config.yaml
num_hidden_layers: 19
hidden_size: 256
n_experts: 64
experts_per_token: 8
d_expert: 32
d_shared_expert: 0
hidden_act: "swiglu"
moe_layers: [1, 2, 3, 4, 5, 6, 7, 8, 9, 10, 11, 12, 13, 14, 15, 16, 17, 18]
router_score: "softmax"
normalize_top_k: false
routed_scale: 3.61
balance_loss: 0.00074
balance_bias: true
router_noise: 0.1
router_logit_norm: 1.0
init_std_router: 0.028
lr_router: 0.00153
num_attention_heads: 2
num_key_value_heads: 1
head_dim: 128
vocab_size: 32768
norm: "rmsnorm"
norm_place: "pre"
norm_eps: 1e-05
positions: "rope"
rope_theta: 1000000.0
rope_fraction: 1.0
qk_norm: true
attn_scale: 0.0884
tie_word_embeddings: false
parallel_block: false
init: "uniform"
init_std_qkv: 0.0312
init_std_o: 0.00505
init_std_up: 0.0312
init_std_down: 0.00505
optimizer: "adamw"
learning_rate: 0.00194
lr_mult_o: 0.971
beta1: 0.9
beta2: 0.99
lr_head: 0.00621
warmup_steps: 522
schedule: "wsd"
decay_fraction: 0.79
decay_shape: "linear"
final_lr_fraction: 0.0
batch_tokens: 32768
max_seq_len: 768
doc_mask: true
train_tokens: 314900000
max_steps: 9610
dataset: "wikipedia_en"
Below are experts of layer 12 (counted from 0) of a mixture-of-experts language model. Rows are named router (the router's row for the expert) and show model dimensions 0-255. Each number is 200 + 40 x the weight over its row's rms, rounded and kept within 0 to 999.
After each expert's rows: "gets" lists some tokens that make up at least twice as much of what it gets as of all text. This comes from a sample of Wikipedia text that the model never trained on. Tokens count by the router's weight.

# expert 56
router,261,258,136,188,233,155,196,211,213,244,214,185,239,151,154,180,246,223,185,268,187,184,153,127,208,203,211,132,154,241,219,240,193,208,136,211,217,234,187,172,257,166,214,123,259,217,190,120,211,220,202,255,217,177,205,212,231,207,172,232,187,150,238,196,251,120,214,189,206,209,246,161,212,150,176,211,251,149,134,219,267,259,229,271,256,229,196,279,199,252,207,261,175,283,244,207,151,203,217,172,247,171,187,233,229,159,266,203,147,187,246,220,272,248,250,254,225,211,264,242,208,210,201,198,210,181,265,207,225,143,244,171,200,177,241,184,272,160,223,182,192,129,167,130,215,199,158,195,119,200,192,207,192,267,230,228,165,199,178,201,244,246,163,269,209,110,151,267,222,85,177,236,216,159,150,185,277,195,175,258,221,219,220,150,201,241,133,208,207,261,233,227,206,172,191,247,292,266,168,241,215,230,155,208,177,257,138,202,181,245,228,169,186,197,221,212,202,207,176,229,247,183,189,121,194,225,170,188,223,224,250,171,226,245,155,196,189,170,247,185,134,227,263,214,203,202,178,128,172,152,265,234,296,170,227,170
gets: "1", "2", "17", "18", "12", " on"

# expert 17
router,163,237,233,221,168,170,205,216,176,231,231,260,246,244,157,191,216,160,159,251,202,245,215,254,169,249,209,203,244,105,166,169,317,203,268,132,147,215,210,283,166,218,204,267,239,202,223,275,261,214,214,169,211,182,204,152,147,201,172,204,259,192,204,185,152,159,286,152,194,147,338,229,146,179,245,186,165,175,229,242,170,225,182,288,216,208,193,227,196,160,168,265,187,205,253,253,222,254,221,191,189,202,146,192,226,222,205,189,128,139,188,230,134,203,179,252,228,179,199,129,155,228,219,244,162,147,243,177,220,185,241,256,198,198,194,123,131,267,175,254,185,196,249,162,232,149,199,204,190,176,198,226,163,242,208,215,229,190,233,177,287,236,282,196,211,207,264,229,221,107,155,251,239,225,219,126,167,128,148,257,215,168,153,166,204,198,177,140,248,148,214,240,197,169,160,150,254,205,173,214,191,176,180,192,174,218,210,184,211,137,198,243,213,261,237,156,207,238,205,219,156,161,187,157,150,242,232,211,230,180,201,193,202,240,195,232,214,172,201,234,158,111,167,172,118,252,228,262,194,196,192,139,164,185,251,174
gets: ".", " to", " for", " in", " of", ";"

# expert 41
router,198,244,174,179,281,242,167,195,278,177,198,186,188,218,226,192,233,167,228,145,147,226,152,264,178,169,270,220,192,228,251,233,228,147,147,224,229,236,162,230,190,207,200,220,258,244,175,198,149,237,121,316,169,266,177,243,176,203,231,197,186,129,141,184,215,221,214,186,227,211,236,228,170,239,171,129,164,198,157,214,152,231,187,206,209,189,226,258,198,243,240,221,223,163,226,203,194,242,133,251,255,150,141,241,243,179,266,209,209,253,212,136,167,108,285,275,218,158,218,250,153,202,214,234,209,278,226,208,194,229,194,190,140,241,221,155,219,189,241,243,154,160,243,170,161,138,203,209,175,159,156,179,230,217,189,251,188,282,221,183,171,158,173,262,253,223,194,194,166,259,227,215,146,251,124,168,192,184,194,222,160,182,253,176,188,221,207,250,198,135,270,185,201,198,210,203,196,260,140,232,185,239,254,251,193,238,258,149,258,249,188,154,200,219,202,221,198,180,226,235,230,164,138,239,274,267,246,166,219,180,228,237,127,236,175,231,110,258,229,240,239,196,228,243,115,184,150,231,215,238,102,223,224,257,237,181
gets: ", ", " | ", " in ", " (", "| ", " "

# expert 34
router,190,178,172,123,222,263,240,201,149,153,181,228,259,152,236,231,270,199,177,211,155,252,154,186,200,185,254,225,239,180,174,225,248,191,166,220,126,227,215,237,124,166,222,266,202,245,145,179,254,229,182,241,143,207,237,224,134,184,242,183,206,161,124,241,130,208,199,99,264,159,202,155,182,258,200,148,156,272,165,150,215,241,245,284,203,237,273,205,232,246,138,223,200,185,164,222,203,209,163,172,128,189,189,132,241,198,181,154,215,202,193,220,254,132,205,260,243,208,213,161,180,173,177,238,134,201,241,196,177,195,218,198,222,241,309,208,153,197,169,217,170,251,208,258,219,196,237,170,260,190,188,213,213,193,202,179,224,275,161,247,192,210,246,197,237,147,235,286,212,272,173,149,176,213,205,158,221,184,195,189,206,136,180,244,169,182,171,249,288,175,231,190,209,238,237,181,220,262,152,169,252,209,216,151,252,227,143,195,243,151,201,220,291,162,256,166,188,189,205,265,255,136,265,222,282,209,237,127,111,233,254,162,199,215,231,228,180,233,184,224,211,176,181,220,154,229,246,268,227,241,190,201,240,230,195,148
gets: "\n", ";", ")", " |", " |  |", ") |"

# expert 29
router,229,190,231,149,240,135,245,236,244,234,212,216,207,166,139,130,194,200,184,160,218,143,209,200,216,177,195,215,250,137,251,205,324,146,178,200,217,250,233,275,127,201,164,122,211,184,263,216,237,225,147,276,178,156,195,179,224,167,136,159,225,151,224,201,240,170,192,255,215,215,218,161,208,216,204,207,242,151,212,245,253,237,192,188,201,182,246,264,183,219,188,217,242,189,257,197,170,161,191,198,186,226,161,158,253,235,229,206,110,206,215,249,189,207,144,179,228,217,195,152,117,240,189,197,233,268,137,272,185,232,231,147,278,144,160,178,212,216,204,110,152,137,275,278,222,177,170,239,210,233,237,193,218,245,184,204,193,176,156,163,220,147,182,258,150,237,163,119,136,236,258,167,260,255,200,139,234,168,227,271,154,246,177,158,210,238,224,228,140,190,223,252,221,174,196,212,213,154,182,283,180,146,232,216,167,232,198,195,138,168,245,155,232,221,169,217,203,194,218,216,184,271,144,178,162,184,201,170,217,239,251,241,160,225,157,215,222,141,247,162,213,210,187,267,251,237,212,140,309,204,274,246,228,229,212,224
gets: "\n", "\n\n", " =", " in the", " and", " in"

# expert 2
router,76,118,197,231,252,245,173,246,148,264,191,253,184,200,193,242,137,208,261,232,189,136,176,212,217,206,151,276,222,214,160,202,209,213,222,302,179,226,261,173,327,257,187,177,143,218,192,197,259,211,180,169,217,209,232,109,214,287,201,224,206,267,206,180,144,280,175,235,213,174,167,157,191,204,165,177,230,198,273,250,174,186,226,168,171,220,140,169,224,213,163,179,176,241,232,231,130,211,281,144,276,244,141,200,219,215,282,207,239,177,214,271,204,224,154,185,202,242,220,175,159,235,159,219,246,137,198,243,191,216,256,215,207,182,178,245,198,203,149,181,201,238,157,219,173,207,247,185,198,187,234,169,166,218,202,193,175,161,171,177,140,233,199,203,176,163,227,205,174,252,175,151,200,243,166,158,262,213,129,180,207,196,207,257,137,257,226,113,134,228,191,246,214,176,228,191,191,265,191,235,193,179,149,159,214,216,232,218,285,293,207,230,233,183,157,225,232,263,189,172,167,207,227,230,257,165,215,219,200,263,141,185,189,168,213,175,237,196,139,249,221,266,226,148,219,234,200,144,204,255,257,177,132,183,139,150
gets: "\n\n", " He", ", he", " also", ", which", " that"

# expert 25
router,210,229,257,202,216,190,158,131,190,186,142,162,187,142,198,187,225,221,237,249,244,204,144,201,181,229,189,237,146,194,142,232,138,160,273,200,220,137,224,223,177,147,243,235,241,162,137,175,200,189,188,241,230,233,293,252,191,209,170,203,206,149,246,143,175,181,193,243,131,177,274,268,137,172,155,212,188,147,247,205,257,129,164,136,222,154,154,197,213,147,187,130,216,206,234,197,205,168,205,308,224,233,175,199,186,143,181,254,189,224,161,119,188,154,166,237,166,147,201,228,157,140,209,209,224,252,170,169,194,176,180,246,185,195,202,198,144,282,277,181,197,212,205,140,134,237,261,171,160,177,203,141,185,173,195,180,248,140,166,239,128,287,192,189,247,208,210,125,138,218,150,238,244,233,194,235,89,222,176,232,233,146,227,189,219,196,185,179,201,187,202,218,167,176,218,211,214,205,300,214,247,184,111,177,167,246,179,271,233,146,142,200,156,164,226,202,181,198,251,191,192,204,242,157,200,275,188,202,214,158,212,259,248,202,283,217,236,230,200,228,190,216,186,138,194,171,197,145,178,209,154,256,261,257,182,285
gets: "-", " (", "–", " \"", " ", " un"

# expert 5
router,183,167,154,206,135,93,166,215,229,226,166,232,202,245,252,179,213,154,303,123,174,170,199,217,186,203,235,137,176,247,233,197,116,194,103,228,109,143,216,201,193,260,195,241,226,201,182,169,131,194,230,246,236,211,120,234,158,228,217,162,181,164,135,211,211,222,187,192,225,255,167,160,178,206,243,180,204,241,202,151,118,256,160,237,205,173,186,224,215,200,185,188,250,188,142,129,227,183,178,187,251,191,204,233,154,236,208,159,227,211,202,195,195,146,223,198,142,145,200,157,202,252,197,149,205,179,248,174,171,200,246,196,221,225,256,195,242,226,143,227,271,136,227,185,192,144,232,239,174,261,242,278,222,105,128,156,235,190,235,227,172,177,216,146,211,253,132,174,215,176,237,208,250,187,190,220,171,206,139,154,154,230,253,248,229,232,224,191,224,164,222,196,172,130,265,171,187,233,233,204,136,155,239,278,197,193,191,213,206,187,231,157,279,128,248,148,191,231,172,279,146,228,174,204,140,196,289,58,221,220,208,192,166,238,227,215,152,178,151,203,212,223,231,210,233,172,200,261,167,183,234,137,197,207,212,235
gets: "1", "2", " H", ":", " K", "′"

# expert 32
router,211,150,216,201,202,177,197,184,151,207,151,236,172,252,179,251,214,243,157,143,175,169,258,254,198,197,218,255,178,216,141,151,167,132,181,283,151,212,185,213,246,239,160,242,112,234,143,226,296,224,179,137,169,251,179,132,194,272,146,138,254,233,206,157,223,267,215,225,194,207,171,222,205,257,275,252,217,240,211,271,262,179,250,186,216,235,177,200,241,219,190,228,138,193,170,199,208,217,221,139,191,163,252,139,265,221,219,200,232,237,234,195,179,164,248,193,161,236,255,195,175,169,256,165,273,173,278,143,198,218,257,158,240,169,180,243,176,213,201,139,201,201,175,258,134,175,142,170,285,191,229,183,215,263,141,228,163,168,218,191,166,209,156,265,186,270,221,314,185,268,179,263,215,212,281,193,215,236,228,240,173,226,137,230,224,262,236,186,158,203,195,212,240,190,236,153,251,212,186,237,230,187,173,215,206,201,231,234,173,156,157,238,139,214,121,229,194,171,224,230,199,238,207,204,185,242,217,244,261,234,157,148,154,276,276,196,227,182,189,162,150,189,208,116,194,177,223,201,226,209,226,135,126,156,214,174
gets: "\n\n", " named", " as", ")", "),", " called"

# expert 19
router,252,261,185,264,153,216,246,234,223,131,251,282,173,246,269,78,143,120,214,158,260,225,207,222,194,183,219,207,235,99,270,197,317,205,212,208,216,177,156,204,181,163,161,229,217,150,247,245,128,187,183,272,161,211,212,172,235,225,171,315,216,182,200,161,164,194,241,195,282,264,213,189,167,203,186,182,256,120,168,221,221,264,146,209,215,184,237,234,171,203,207,216,207,160,247,234,197,169,140,217,219,248,268,230,226,273,160,232,194,280,123,200,196,209,206,240,182,236,230,167,168,225,150,241,202,206,182,204,140,184,212,89,247,221,163,230,159,176,199,255,173,190,205,159,225,245,176,144,169,216,160,209,216,273,201,270,215,213,174,155,237,176,222,210,208,126,167,162,201,217,206,202,194,166,237,184,225,188,232,183,264,173,208,135,219,238,201,263,255,186,150,174,158,170,186,267,199,217,163,179,223,213,220,191,144,166,278,120,249,217,214,264,178,240,238,157,174,220,163,189,187,146,170,207,155,171,228,182,123,176,227,176,203,214,161,220,214,178,156,243,200,227,180,241,243,208,167,139,111,187,173,188,153,208,203,187
gets: "\n", "\n\n", "1", "2", "°E", "°W"

# expert 24
router,230,136,277,227,249,186,190,157,171,166,224,147,242,216,242,322,242,155,136,207,208,259,137,182,238,208,258,200,179,213,202,227,164,138,212,181,205,213,197,246,146,186,238,227,213,153,222,220,159,201,221,178,177,166,275,183,114,133,250,227,153,173,120,273,216,191,177,189,174,160,221,148,147,182,142,179,283,154,205,236,216,155,241,171,200,195,201,228,208,219,208,196,187,207,161,211,218,166,194,231,160,213,245,152,186,220,200,173,250,212,175,208,223,166,201,151,233,155,233,183,169,203,209,255,189,186,149,187,219,172,207,222,194,170,246,262,104,159,178,179,192,218,157,117,285,275,195,175,248,157,301,216,157,161,191,145,240,194,140,203,124,215,218,150,204,168,249,220,244,172,179,261,221,190,217,190,232,286,213,220,181,266,171,167,208,169,145,216,289,240,234,251,221,183,178,139,215,244,194,167,204,169,218,175,192,218,251,204,224,148,164,261,241,136,234,179,149,162,260,231,270,197,222,156,214,130,148,206,195,182,223,230,217,90,291,221,167,199,162,193,207,211,231,138,234,285,189,233,159,175,156,250,233,218,134,247
gets: "\n", " –", " |", ":", " music", " album"